config.yaml
n_layer: 8
d_model: 256
n_experts: 80
experts_per_token: 6
d_expert: 64
d_shared_expert: 64
activation: "reglu"
moe_layers: [0, 1, 2, 3, 4, 5, 6, 7]
router_score: "softmax"
normalize_top_k: true
routed_scale: 1.0
balance_loss: 0.0123
balance_bias: false
n_groups: 8
groups_per_token: 4
init_std_router: 0.00847
lr_router: 0.00152
vocab_size: 4096
norm: "rmsnorm"
norm_eps: 1e-05
tie_embeddings: false
optimizer: "muon_variant"
lr: 0.0144
beta1: 0.95
batch_tokens: 131072
seq_len: 512
train_tokens: 790300000
steps: 6030
dataset: "wikipedia_en"
Below are experts of layer 2 (counted from 0) of a mixture-of-experts language model. Rows are named router (the router's row for the expert) and show model dimensions 0-255. Each number is 500 + 50 x the weight over its row's rms, rounded and kept within 0 to 999. Numbers have three digits each.
After each expert's rows: "gets" lists some tokens that make up at least twice as much of what it gets as of all text. This comes from a sample of Wikipedia text that the model never trained on. Tokens count by the router's weight.

# expert 58
router:479469508514498487558483516506441567506495534492444509458490525536499487435487439531513492448568498528459564440493652421486462483473441425561529409530427504432507506502487512552490516460515543512439513492572526545489512513438615509480468522404513478500552442440427509557490444369536489521481552574495533425492465497526478563517566443530465546530456542514348606443405558468532558538436506571564483487582544432561441525521505563523446401515453413513569436428464589454449486576454490426556440496420500511587570509544642480438486536493571536501491478491571568524512487539487526566484429582499437376361560495532453491502533477525426514569471526496514479521496524523542467491616470538441467490489346470485474433488495438470507465539477500485535476533424475552426452469550526
gets: "ed", " was", "ing", " is", "ated", " were"

# expert 12
router:472466507520543525480544559479485517408479502521490529463550504459490555457605461392485511483552460544519403425564545550497525536549505427484490592542530570462441575565437494464498506459515525531502561451491452435495487491483442474573438488512474307471509468545461468440432536447539607502477515484525457478583573467536576501419502579585526495555517460524502531492527417495545440362546502513539409504523516531430428464467543436500446541475509429467482466469424509492488520451571486529455549481434624461473521425518460408419491549517487474480565453537450545450447446422493426421522479572565499639521580544463560478541546490450522635472529533524475544461434590470508478459542484559561436529411563410497417528478450490514430579499489574486518472495468432482508515439469557
gets: "|", "\n", "===", "==", "=", " him"

# expert 60
router:571546428432551506546500463459548498485466513493468462528425496536492544527500442469489452489518456545395475528554560469496406542554440522516551445495546592543458508457494560484496467411444513556406570517546474506586425626458448483500515382505531502549517553596477474513505486559526531460532491468528385560463506468565466609538436481489487527504557484530521538470464422495501471581446543509573446545485550503521488483458554426441578472544454497386564429532589539539466465501374576518430548542410553469555563520466464584507490623440433520481584521458462597562575452551474517555506514540540539533465519484500457486557620465608583538417487513547513538473502477542585438535508494512491441545399449503504452531522501564490484504427522512469567493426378497566446472513418510
gets: " the", " a", " |", "|", " The", " an"

# expert 7
router:589524507569582528429448474550516563525486570554565545437503502495508466549478588550487469481552490403498472553581450525486511542502557512540450449421443507468483515568540475544478484496520560443573475491549478532461473495423379412488517515491473530467443521478545506513511416490441523486474541547540490435465556530605494551528511421461467496496521449552521440524517503504496441533409469353539586528491516455601558525539481440516483521538419579396499430471469517484547567476488470525517529622402406524476460421597488589457518450566558569498548482468476477478477488506591543516533487446550605424430605519523471524579456473598475514477465454522548451512656581536477531562508542423519433452520459481505585384443498472452572471485473505568551449415512462497425508453543474
gets: " and", " |", " was", " is", " as", " ("

# expert 49
router:560475542556528617398504505497477497460411528495495477505505437501510486571414400579469521559487484376512551480490397557604527573407476550457542451432530510499556473585495540485599397502566572460508504405487468574514480463407493460550401537562464434498492527481442472480471482473481508485455523563572474522506508551520448537522453497439478547464572455554537441573492514423423439597507547444553595547490535496576488488508511419550591506545434543541448436536470457426516499541533475545560571558420552485413493449530421477559484373522450500534506518455426442403535499494510530532520405408436476475467609534450447479499477519574450495515395499484498519496605470465502549478530578512564511512427482484564548395542486489481569497476452483469569526499438476503500468462518539
gets: " and", " in", " of", "'s", "as", " as"

# expert 52
router:456444539518515566566613525498489423534467503513548447539489558466504492472519545534501473597467540443500503540446437513375474487424582581471520511516541510523512448536540535609572443543545607536549506498513468458442531534640450537416502451474483451487540496423448505464481435508543472518541517573492479572506614519428414530433500453497475486431402474481560428560403484521440446541486503507539451450527573480539527486528562525530434531553459510510459453546541478474484419575509533433521449584480533505474530561506552594508499641436521510464563493441457422479456594568525503470514472514597548552490502545438523430477418485457565450431498473588508536460577634461570495523430496491506505403534433481489549545461526393584555490583513564524542516515445527582584486495512539
gets: " for", " to", "ian", "on", "or", " an"

# expert 43
router:520548487487514530541501560366471530523513661467492532479446548349554528489492536538562514471552425573498483523462549604522592546476495457553474418539511509457422504426523576496558535441495468411521491529538441558566415432487536354493499540453497459527396455553519454484513439451387494550517566517483537399514529485398459485483593551571488571526497565476526538533505513543434573524583491536459527585362517570523485555488602467486492559497501541494486495389518533542449541537488598545504496500509527418423422505502513481488577425560518501464503504537493591507525473535481539540536633563469532587568524493537575525552487515449508488419478555433531463447504520495456461463503446491531473435434561492563424516503537486485465481581495524497432480516574499488433499539501446
gets: "s", ")", "es", "e", "is", "ers"

# expert 62
router:567531466554512444556471360557481541487529534493562539560515416553521558448525468486519490490539500509569611501491454562444524556508536407433565401467456482473403473415494498524523528461531482432525490571505519561479538556568527435437532451529486517476575448433557635613540517441505539469499475447451563496536577477509546485546447515536500476486485528585482423527523609528591536443506480579491478459528421436475530393600588592454564526563607522433544575514554401474461505509473483486510533482591518522459545467461482546464515390499488484563549468503536377567430559506561433473524477453511523475645444461545459494535489515526538441558489514549458488590497413511471559503541475547434522574550498460497510513561478455529442479538457490555554584549440525483567535511474468
gets: " ", "re", " 8", "p", "in", " 7"

# expert 76
router:518511486557485531540522546509527479536541522470484477510492562551501528563458530472543471459511497442488468494438489539484534381492481421601432573412494445514462543439522529461528567512462557474557509474649477470528531455556515479512465391469508459453500559532489553460449521493547421399509551486433449525551409464588398451473429469447509491438580477529517514515464506482451495508490520532452522438484504504411476463265378460525514518488516547509483574512517481532535564486579483486477508514495521567515595531425509579476516540568437508409569448560518584500537540452443455453548548491588498541571407493460413571477406437465442461467545513509492524532597462483532508527541527458479517441546574595555395505402434469585529456444470498542381429477529538518516516483466465
gets: " he", " He", "he", " it", " r", " re"

# expert 44
router:492538501393532466470432559474463427468435486502532492502545458536463505429440503511507520529526407471434545549501499570548466536427614574539530455504414470481571544587481497454481457410550520584530455467512442532518509502504513562561550533514514605490465527387465477522477451519498566565518528513549565530470495514587621634493493417559559476532551447489479379514463547543508475497484491497452578496480559537530513573575484432515563547539498520500496445581451475488561515533580464450459543480477479529494468472563446453504475486422537508596454516459418482525443463502579576497385489504453468418397605532557421499574449488566533461529426485489414579466575483487539524441457477470573514463492458511576590352498480405368487537487496506426554530532459483547487536484492559
gets: " in", " and", " as", " at", " on", " from"

# expert 14
router:489489425608464475475651479472566420497478427508540508429457472579420543473448422375429524462446470483430521499499529513540418487462403469469504490560502496492495475528483544473593423545412451499463594505480435480459602555452506523399550510548463451564436566591488494496473507530577549570473455500555478434493468421511431578492588539503475550495488512568493535502456530473509475593551480343427443512604533514525469430508569467499499556482443399520514450536512576444476509474451551459526363534556534498485483497557587461464540477511451506496501560475498552480583498586454539438424506583460506490484542531490449483512595548565600543519510560476434520531594437506562459567516530589549483528517480538443472514599447526564501459485428520503504508460499542475444513558498519
gets: " the", " of", " a", " The", " his", "The"

# expert 28
router:499511533542516483449542398485587424455424516443434544510482450590467551426547469530522563411412472595542440551484592458481463411502542546541548598583454419522473594485424567476465477459463407515469543423427503463503466525479521537484430554501507540508511467502511532468450409401598543536435546403508497467466471552549566507498498627578539505513558532475502490410542396556510487369556484462538496517584412485359473501464519440499454545424520489480467408482465420532528542436458493599565544454495473515512414496435466502492509570485513433478433597460475448459526487446521493368484499432548479526545525510524502484512499546499516644465500588558471495454500479488513554493580553483476461482529505567517450476527462469552466483486568505526476515512511424436442481457461510
gets: "\n", "-", "==", "===", " \"", "The"

# expert 39
router:546492483497579444484445511470452569476498451499480511519523565499516555482428470411568505522502532626585566479460579472432505576478560536466494465466530572525396376392510461420457561604526515447462421486569545452504491601529561454511508519503560451416488422544543563533515492516512499508417553498476535549520475557532510518466470444504561423502557434428555451540493566439485511446565504520479442517566542471519570462435573531528454517592537479484552529466505546534499480494519555429407413535540508503499555529454536502443501493460407495560529524493522400511435468491453518472516557473617510524463484477513514605500504466395454401485575513436426592559444476566452519448518481633475542523599460570537589509530520595533551537467538455582458521471573535528502529555452608
gets: " 1", " 2", " 3", " 6", " 7", " 8"

# expert 79
router:563461516545510457481470566563445401506580528424501477397449467432483497564502467536480384464478510458441563510423405480527515542417520578545492530558515537485512452441478540441520453541486571512524523542476511488478466508511424529532500559451545497492474513528479414489436516530463429446570507563500470511457517554481430548464513456488498506379557451563572514562505352518423504513494495420524488564381537496541474510529572495538400564536426553464544407497564596452490458565514399552548433534441497492528500449528624473496480484522520529486467577490452578457489479525489416537555384535609445561466558504490412511428499484505580551531459439525608483506573492430482530459451524492529359370537554561505478505488517503437540498460543434467573457539508455492559501500532429
gets: "on", "a", "an", "as", "son", "en"

# expert 17
router:440445521523437568541577508468521542462497404514451553507517513459445495505446441403538511506466580470499433507474457520437597486502558552539477486497536484567659433554627456605616459621482522500462451482527426442513420508488408557571430501502443529532475515445472533426435458530591436532524493550470531548511554560527440526552485505503417477539497482517516514577452494440480402570451488423549423554572462545544481540455545479557509483488510456560357437576434511592493499461506529469434459533437555503516543535460531548508548443475531514509525520399456495464527490504483589483506459448498552456495523497485548496537477564536581562492450500519440437448595415495514462537413535564375511408471493489545446484512482577555447487518482489401530439510416525474584542551483534
gets: "-", "|", " of", " A", " a", " \""

# expert 15
router:512484493487502529489528389466513448561413507540382487416410455520471482503510406440518505466476518423478524462447413515460513468504529489491517563609540555521559527488417371533474509400442438453530598608486454507422430617483466568578493466481428538520482545484500606557473497504475515446576545454488539490494382544541408517561494523553536486444535604448469586514464508461502507421506512572483491481593518543510549494473561498536500503513605524492536520545542509521518440490513482518480540430568514452518398418457523475590422492557407515557496542494497573458443531482547531479521557541542463514476491519413440502464509538466531409510590456505467456530487358467424531512533565587472434472583469517518459556560472632504470447506512459457476509573569454542453467523591486
gets: "\n", "ic", "in", "c", " ", "ag"

# expert 24
router:524517533486474450581490574469363480450477581468500538454512477583578510407522518524395536472522496482513448504481511467408443567572518501525485442512443381559423550531434499513496362542493556515466548516514554569430536465458526498473485481475472466536492476460414509492459470427368551529530487516504542478518483491499488596454524524503463497513473530501417569534454517492615528531496532548487414455552474519578539491564480597504568538573610472474473520441390517457442464522532409455504523402459506477464533538574485470458542461461569511480438484477543515487474441470498578512470389529521483447443552444450456471460440420570495462606466570563505539523505488538473462563522529539493610545391434463560467415546481479468488445446508514447521477550359519588485496604435418
gets: "ing", " to", "ed", " with", " at", " on"

# expert 11
router:475577450425537508452566443628451457509542571433484531481511431591444428526489431446555431513446552501431566637426508401562529474525534525500455571486476602440532553472533465531444560456493465577555525522464470567506554439569439495569504566483454587476413439528573514552505531515531432481541465381474529577555560595535546431513432498373396482488510518520479473534544471518457540503552473477477422541447434521475447393517449534559620455513563587516501420507556491592528508553517477521521527657556427502533528563482482515502504494500481489423555486437550538544513526438506468554507512438455538545497482457488506501434444486512517491524462379495420479573455464481524450466505484479528453441461478502525509468478470511534463584442532500545471510450530529471556505450375461
gets: " H", " K", " B", " A", " F", " N"

# expert 13
router:425510538496470541503504594468575438468485481492449505529511477522456448562436407522442531495535505436491397406577511541450437509523509474428518471418513535517559525558523439464444510606564470471465487458517484522532514525444420433569469547484567448588552536594544417490544557502561527544516499571518536446642556509581421540560528478518535478527478440528472468441449503485451485596498501501487521485577571527519515556469511514457487545534478534471438487610524453520555401493533480530478425478413489391493541523534531500505435574416440542447434554417489541546536464423539468426497536572577580526459613483468499470508454434589615572459507452506519527523492472512412426552427572506531426516539500564454520532514521415445432414469507491518327472537471513522464519450547527
gets: " |", "|", "-", " a", " the", "."

# expert 37
router:515423463572558451483565546528549447523366452485473542562484513577408445459472397466537511395575504527499549524493446594505544573523541503486470477472593541604411454531459534509537548524631498485485431516467441494492513629510483556536534464519532496559516540487549449531536539485581624396504497488457479439510510394520472516484465518564550567496519511480516499535489513506516481422571551665483510515515536503526562518538502556442501507476513443502501623502491429532498450534501499523468497440608551561469537452447431500473458518447522531527508549466565359545452562411478477505595502482479518567529416524495522534514491481449496510465458547475482546439588436481503509546458488426434505508500467436550442470433505484545612404528502495431498509568454557467563510611435610
gets: " ", " B", " G", " c", " b", " s"

# expert 67
router:503509493477515437489540571462358528454451503519450454525492569486569429450453526482435441519510481484480432444558478420428469515536450470533494441507424503640489483635489525479517431562454561492542488525494497463491530426444584477525484472475433509461558571439467595429448554387391514452465479495490507458440490489440535554485513468504480546440404497580466497525458463406531508518527453521488480437482507487609485444397491466466440493540510465482543460401498524455431516480480431431645450472419471512520522478486520525431524448483603529501495593446546570477499431550517476425500440561492457364473516497472470488456504443499412505550574570528583521532503482480432581489467576481514497507379452484492547539463457584350504501474484505531562441475412504505404483512524469
gets: " |", "ing", ",", " with", "s,", " of"

# expert 53
router:387526431496453461498490561461531551494540451537534520503515554398526555515597445566518420524504457397456539441479451448527445560544505560530543623569469507467420442558613512384532387497570457504458551524580473516509476496467432523520554477479524497433492468481384455345492523502546452493496406617513489519478500454413525467436534425507532486473508469523499565497546568556433552474522469431471517448452584496533466558488458451466341543474519513455575484536426524443547398642499442551499496551415520537459467517480578460443448488507490460501480476486493518487547460528576386449525513504464557459425520583499535444534462509539462588497508534527557443478543510469451445497519586521469523478538528533451521539479557451460479457557565500483591492517498504495465545535596434
gets: "a", "'s", "an", "i", "o", "son"

# expert 69
router:519442481495468460524517512522508460465544502625574494557565554536495529519556564561421430458531491475508479478511543536520544522533517498520539517622454552528465565456511483449474465556518559499467418463432537473482509475447499509545567446486429591437523552398501431482480545548462519576541534480543521409433471481424600581504496473490481457539431415556541559513504495384502498516505510473452572470553574591525504527455499420472463434416505519478488443434512565390511507371467515447560538490499495544575469428475504530406407526487542419462422567385466461498552445542593498458483445616462519418419480544480444576574524552551539593533533487482479447501544480520526462479375537471455510551604489452430603465411591522474482408489515571480471537465535495509441499497501477
gets: ",", ":", ".", "s,", " in", "e,"

# expert 30
router:563492510448491476507479530494501487548516514529547512588462529525507498632363494487525483517554468524513463522512554550575540493572461464459567428490485496533482430566445458514533510456506442505426510431481488547484630518504489543474528425569588553506519495500528499560485511565550660504430448530446509481480475442555549464609431488508467493541550478531454482458425574479551439489502475564459542508473482529469421481537514508458508480493523438514532627548517481447528508499533484469480509406625521537522515438464361591497471470401551489542493449493545302608565559496536480539562532441450541484558446498586503527477424528442521494418439574390462503524459475540463513577540479505456476620540485456555487369460541458521497464492574543481460481505506504441556493577491582
gets: "g", "r", "l", "c", " c", " b"

# expert 36
router:391594423515460462611562462491411508502455442577506514491601496522492487590451628561571494429540544467498436474482423446545530502487555514501502543496617487425507546497480459527490491441455597533529488465526463562452449504488504535492585526438502326594482543440461454475484511557455550476550508446432459488448496512399541557512567480557423449422526501469592529519602508476528444621496487540468578444475508459529450475405541532467458442489421464465530458553504481514501573528534567488554471530459469448516489555434465466503534495453452539512470509458489511525525457542501587459551533510469455463430508601437486538486475503618537456436514539492544511411552561424619546543454542497518509507533442438493492501447579534421458521441493601591577518525477515545467552436552540
gets: ",", " in", " to", " of", " for", "s,"

# expert 8
router:486517477512496518486525474484430389482422499458444489435483480576518518464458441434441456599574497454441504527538427471507496468446512476505526539426435412465654515504501515528593480491515470442508550490431457465451568503515454465489530494540412555570499511622505504575538490496553626490527558409408541503491496482512520552534503479465525471549522594537500498490521514415487429652565489349419484469582464526560534469533503439481579534489551437492420417532540488502493500529481433460517472454552544413480503478530521411476529466509417501588497438527445484522580516535545604395420466506412460448495579588555451529555474516521614466451458498479424433525503491457508490525569564443551545528499444469477506517606519544516477551420450544499427489523437575530539532524551547
gets: " of", " in", " the", " on", " by", " at"

# expert 59
router:461508493452518532532528547477467539541598515468488536468492566505481504506446518587487496494501529434517513467437581394427477549508461532558541494557391534461548530591455505519465438527500502590516459534503568556473453546384460542448548533529494496548460419521425468486440507453507562582459560490471457434502521538560487628560551455522502497542475533474441501462523466491622541476525517579585429501608428392497490465531405481505391423511503543460582527355416469401532477496459555426475440502490457562531543552609531370450464486445651568511452518466496482492468484478545547509487479484546406413475485487499509561503565444609593533556517535434522572474516540508456471568483548462532508498554405464492486439484528497484426452503509486475483444497474553474418540426478489
gets: " was", " is", " with", "ed", " to", " as"

# expert 22
router:471490569509569509451521513452585450499477470504597533515564522609494516446579443441458495504448512510507382480503562543403525447576513542554491545562498449472536529534420512539511476506533463532463541452517508513518439484439490680514465558509518529651581473478494506425439459480535511525458522459486561482525564505471496527509487567561549512553464552482507552436492451508485455481521539500485569562619483579398445446459587432589411505486536500465511396534549545526503438353546575451462472436511406423485470459504575487448505526451443561474505553476492533497534554443488559439502477527542511527474486580520417426545465530413504566464514555544507424405464492521495534486528478475503534468624457521524503509447510651571408497507561455524430432526519480440442524498497593
gets: "\n", "-", "|", "==", "===", " =="

# expert 34
router:468403446504473451417499521471480558515504488611528526556541454530365511568531510512435598491598545494487473445478465509435448573492507505438518506450467487499443533504491541464419508478447554506547500527536452504502494609437498603494502522610522536481532494457424467446475440441595461563571541491471501531447518555491481558511505565526476468525504447593520393448474369508449474496465480387519518448560574549522577472516509417533541595548493520428571586514491448444532500514506482536478525542442403436467474562583487487480536458419515451408492520459561596492496515521459558413510493502471515518471600529470399413420456447578571530483438520548488486533613602461608497462494440522553462542508547582524517472405510565513511520590475503556493522537554553511420554570514523
gets: " to", " and", "|", " from", " |", " by"

# expert 74
router:430506460476411519457475444538437572514590465475444538468499520498523496533447582511564466480461553455427499510494443495541579596477455517512503500551497447453435470518582428475487423540481456546570415544443511513492552394431394423433520502459463471454592500566415462427530479539547461563533470545478492527448523548461414445514565462453507548409557415557491555565483449566459562399593408514538491474443525460431503580498469489509409491470530530525567471485515450466508492476484415614524531529541476563493493505501601522515491491498480386563456500396509497481521519586541419555477528516503588455382516553466549501448508510488391540449496546503508458500648531496415516481575486540511526383534478477480551532541553449459520528477544421425570513616561512547508501547468509
gets: "i", "d", "en", "a", "z", "u"

# expert 61
router:528506499571457577525512488556503470475485462479506451388488528395438455563553450485472440452465531499494493526554503573525487533514527489423569460517473499585525556523598479460392502515389482461419455486536536507475493467493469561550586524451485503502486591469484476494506456491490541474527472463478512384517503523495501534511528606426575578468501457580573489502455476513432523614480499456503574550470552506539430550487516459534582476487369442568496475543517459498433482488473509512487498483459497614593452478597457492623483491443518578498608494455526511472543359563551534513507539609548519469516551526412412490455568573478487472465530426582623528479491548425557498555526501459463541435489499543356490505675553518509550447523484548514528444477516539518435432478527513
gets: " |", ",", ";", " the", "s,", "e,"

# expert 3
router:517467497555442452466445469506462499559491548440502471440480535552440488494543584430519465420466429417457508608545529528516505428528428472569505502457509507498484477452481586513485513473453568476497505535427568543545525532539424524474516509502512549472502450487580481534488543506569584512459469432410580525546437399437470425575524514499408517569561467526592528465518604522584425523568589520565544404531456531435544421502425539451570491452442494530442569645522493555538495520573546504560525565565484554480514562469505469448466458551584473506553479546567446598497428457417450481588465413402525487557499489483513554447535455453466507445516521536520570503440456504561561530440509530553531575496493443467499509449447454513497418377533416614551494602466469502520510459425448
gets: " L", " M", " ", " S", " D", " P"

# expert 56
router:597461548502564521472445570405534569505442596402541538502584371525525445448532501505503506435568451548533534480460587408434522556490504474462488423512409597553531503449450466502476500536516453450447497544536485545511455501370545473525507630413499545592450472471553495607527496500417543546481529461468551403514449447534471617529501526501551481530486586489488550420491513517544611539491539592536402513578528462485472552451506615479473477505485443608547552426498616543494473501466500497507517420463396487525585431576479511498450470390613542506437487519534571477502440489433558536500475498524414442496487438508557452531499455482431549503470471479530505484462519520435544537466507558556452458401525552480482466486529532452450530563504476487499549489455536544424511492472477
gets: " |", "ed", "ing", "s", "ated", "ted"

# expert 0
router:450524587528465444556457599402511559569571469503501407481455424407536481471606390422544463570488564484476513451506534405547579535458421500495464451523481515560444486380469540433520531518469438479482534462454532496532535519489594596531435464497481556479434504490476513455502443421486406463547504501512462532545508504397429441437461482506570459506576508548416525542600489468485522463515525519508484508487468457518455449474477599465425602544584412426421510532458474471473516518492475475442400464567524488465573494421612441512555419604521473435459513526471463474524447586468541512521517501457510433479524496424478496450538489503471418554625447415523538583486555607455497481479524602508416507559526441509540467461479448406532535539529445495501497539538542468553511463508457
gets: "2", "8", "3", "6", "5", "4"

# expert 6
router:449583550486525489446516582394570492502488458523498517570501445604477547415540432427506586550528513615473575442510560469535571418478449455435455417570473596480518433551548513452513366548439474522460579478513531511480461471400517523553467473544523495533409509493562496523472495486458447490464498549473537399505480474500516464404465555508440518487470476481409504528494487435416505574489483556558505532577536481522497476470582569499501520472543390514495429458478489437501425440518462519517413543474460515388521461487471394561495537605420485477479545560478579439570461576486559512512553537475490456438613535462407476490454523547559495553638482508468539568484545458614521540514576554471406509510477515524481627492522507539504509541476549494544462417475509404495491445492516
gets: " the", " The", " his", "'s", "ical", "ary"

# expert 64
router:513441506538515498471549522421466564483522420443494517442492559506489487458572482476555431499508544492510555436437541522528427576495462540477560386432495602427480535486507421480535531570506480431389549514585493483472506479504545528482549548595485579589532509375594563507525434598451444457503562584432555517522502529423509493534507520525561460523530507464444537487474526480504523526534456539416499466556504489393591463451493525451537569511479470486567499546416459515467460575484584499539596517438482518517374436492476414500473505514418449514453536475454499496400418556455396524491480553563488432468496478506467467509647437468470475514490460438486520538465477420480558475534537536526529449516488626460445448535463526538619452589548444472543481591517383528421570459502471
gets: "u", "en", "ly", "5", "3", " also"

# expert 48
router:561468512534461493517501565424483506520611559476491394497468590394551551600486458533525537441549528531528503371462471534469554449503485528551525476502552580532497511521475526459573515490544570492539520528503490412551424473488591489404441545559516432504519457530401391395529490444356457510522527574449523440442446535445408474450515475520469558510499537484492569555548421460334585451552442508486515491495512511474592543548506563461430573524478461449499492467491527494553514537508518508539469465443541551494495444521552495455444447586588483501508603479506496536497474459528494531576528632424526473586469567487531451564414423498422428485454558494593481450433455488485456540458392500552493458495498501485486471462500530403440533532567499414516460461523541456418503473517459
gets: "s", "a", "es", "i", "o", "ation"

# expert 70
router:525498570497454474459523532454481461526587503492482296522482506475433574471509503533563519542571488425500492479531386502562502407473586511527469459536460432467472521474500594459494495516523586437509463498548566535493548436484522565577504539488521481529527540513383424448507452523517377514502547492441481477493556501503473476516523478503495540430561476562616505503512374624310603508499433487406509501557429555506563556456529427492521535512490500503511466452594534453530472508561494564554507520507502512384514510529493481459532513603493526476412537495548565474486547534564416473574442567532497520530477489527437517506496543448498514504462489547537566523507420453569454568352511408537454555503548608443576546446435428501523541540497523433492496554540548500515488493480489
gets: ".", "ia", "s.", " he", ")", " He"

# expert 77
router:534473428521497579503414473428510558559551459510485423477513510434445503571459553578522521465595550379500445377561447485544541488536491504571518542571515496405432525485568536387398384483475538484445455480498508577578546474388463543422574440539575508455577510493467499508528466605515535563489506548607462445512405531524536463541547515445531439491466466525525441483574509586469508442562484527422584497490583556391430522467364520514459408500586531435486598507546417503505492516488558502595508488505495532448450541456549393413549488505481466490471556485466536550546501512478533436534467506484478488491482477537400537481532520535473483468470581456607513474473559501532519594469504505573553515498507498506550552404563500446531488515560513532552491545492484519395501495508454
gets: "i", "a", " which", "v", " he", "7"

# expert 40
router:474580475534449447492474590548576490441428471513482581565452558480491536464561629569443526510529613502517517572550478565442501508456536421402421447403457498630442404511430506546500502530476522535477531509402528505465552573532485502533524477518455475555612462548585509467635544431520576502621475454485505504476538497495457445481487497522473448562560576467478482446457564523458502483511469465477539446512596387488504461494556521483441523397473475474455457460462447576517589449470537431384486473543484530496600461546465506465514512427450452477563538493643548475548601466535461485459465515497516485523448451425493485533419476403490475441482552530500536499450525544404488418497557471432458554487504438527492536480486581473499467527473504513486457525520429567594565568485506
gets: " |", "et", " 0", "om", "n", " N"

# expert 2
router:490431572589525478484466563493570507491521442527536561558486490527520485454415458518580597517484514563571491542515542505508439523403492536460541391472551479564447555441507514497464465589602517483477491470543570416543473619540539502502438452615574638507443524424571443519516508440644524569553555476483402531534459457521496455501512530522509479563464486617516476469489511457625453418504507502424517442496458504572506533514513599531457499527442485439532476497548486491484496575540533493515478536484426389509481484501469615486576578513504481474511583570466528525539442524463544457491505593484482549511397453494543488505583446586545462444539455499447447586524584624464450473478431528496544537502479523544565562535499568473493493458484518580441521547524590464495535544463596
gets: " ", " p", " l", " b", " m", " f"

# expert 26
router:517552506509505498491480448484532421473544430529559426500508412564544521603469595556410519473478443423530393513467528469542457513480575414526410555517555530420557445450437459416449568522404554573517445461509538532469446500486556512551492603413512532416520596436469480516498508567520532521521543532516451441470517495533515465579503538469525485503492558559548405576521530525401491505479423447348681401530524542504537532510479442595479497446506515487558516535480579509503538480495499485547454437449395583619413454543446508514533454475507510464558582457427536489516416524542481429530485493489543530504493530480426547584480486559548441610546517561505502510478510443412464491504500449449523514504474464429480510424549504490481524486517534621556498450541484489470488452438437
gets: ",", ".", "s,", " (", "s.", ";"

# expert 46
router:500515464528480501530478450609482460522505547468400492499468446499369498546471548562470475451521473473499555656416454512442524512522509478585480441414536451470518507471448545532618525453485554488472468559442477566478504499548475458434491522377450424432502559578552555573526584589489513600539560394437482495498533558513430476536466436548548577456535471532516456513518497506583500435518542516453525431488515515459484518490537477566485395406482568491560555493573534527479497447524535522416424484500463467479453513559478430571550498517503536584543524474603521458536492450511454504503491486434436491542452432503431518482493486416478422424433514500536642406421529477460597540546471454561531482424553485496479484475435491470545448501503585403526403533504562585505577400493527
gets: "e", "ie", "ra", "o", "r", "te"

# expert 20
router:580376506523506448502542576421526449532491483623588528505434457565487531539452409443439466515471516446466424482460533582499498433440477555519406541547494487510502479457506510421491341494528465463514502486523481567492586430455516386531529527543550421472545521525454487528572576504423499470482446551589473434439463453489431488522538480538457570468486483528512439527460516542390520561469454444552412549479441519510522465473561443533521563503491496468493512434503488443482432431462542456441517516539531503468475512480540457522540523592409529479511536498513552498437474566572513461520506593612602511461471458512428549538474570520561523520538483542494476454588522539567496569498443492440427547455486562516550524547506599532566461403434480518564480585341411567424486499415464
gets: " the", " a", ".", " The", "-", " an"

# expert 21
router:513594540532497489504459414582543468478418502523455551539485419653485573488473401514439498502529394543535462654483530500465471432459499444555462494509496485586456515601470511497537533551553542467502526508477487425562501502589469389455467482523474600501508500504565613570487446470504534433453551412545498481553440538559615413571550501508399454581476483471418454490481528529516477490534502524570457429513510455440562465530540500481505464536473509444530482442436423540502552563506512571475459488537450509394444496420542620517554402501503486537431499439483439557486589520491543536487501436540480480367536523470545487595462448499537499605513562538455486527465459465475560532553471533523463531428488514552486458488390428528506498450531533553554471443445381519533471506499482
gets: " a", " \"", " A", " (", " In", "In"

# expert 42
router:514562434459426449543485421613524473472414458468547560503558393563518509413492446458498543495443459556504524667518479630534442522563502365460565513493488544496448456540543487534480497434515476541483501508494482525568526548607477489552468518562539559503461493482491589652525516478564584522478452438521556537489578399503568424534497559486531482533458519538504518444489552564559541475537555526486529471417453493462540453621516447497614475524570512449478542501527435578450522499445572521447513597578446480489513555534459515509542494446490493478535438496498467539526570476532513555536550446478606580590468423569507553514480626473498480487472491521475498528390509493490504450542436515557565486407504442556442468527422534582524520440494483579473500500475521508561504512394545
gets: " B", " S", " N", " T", " P", " C"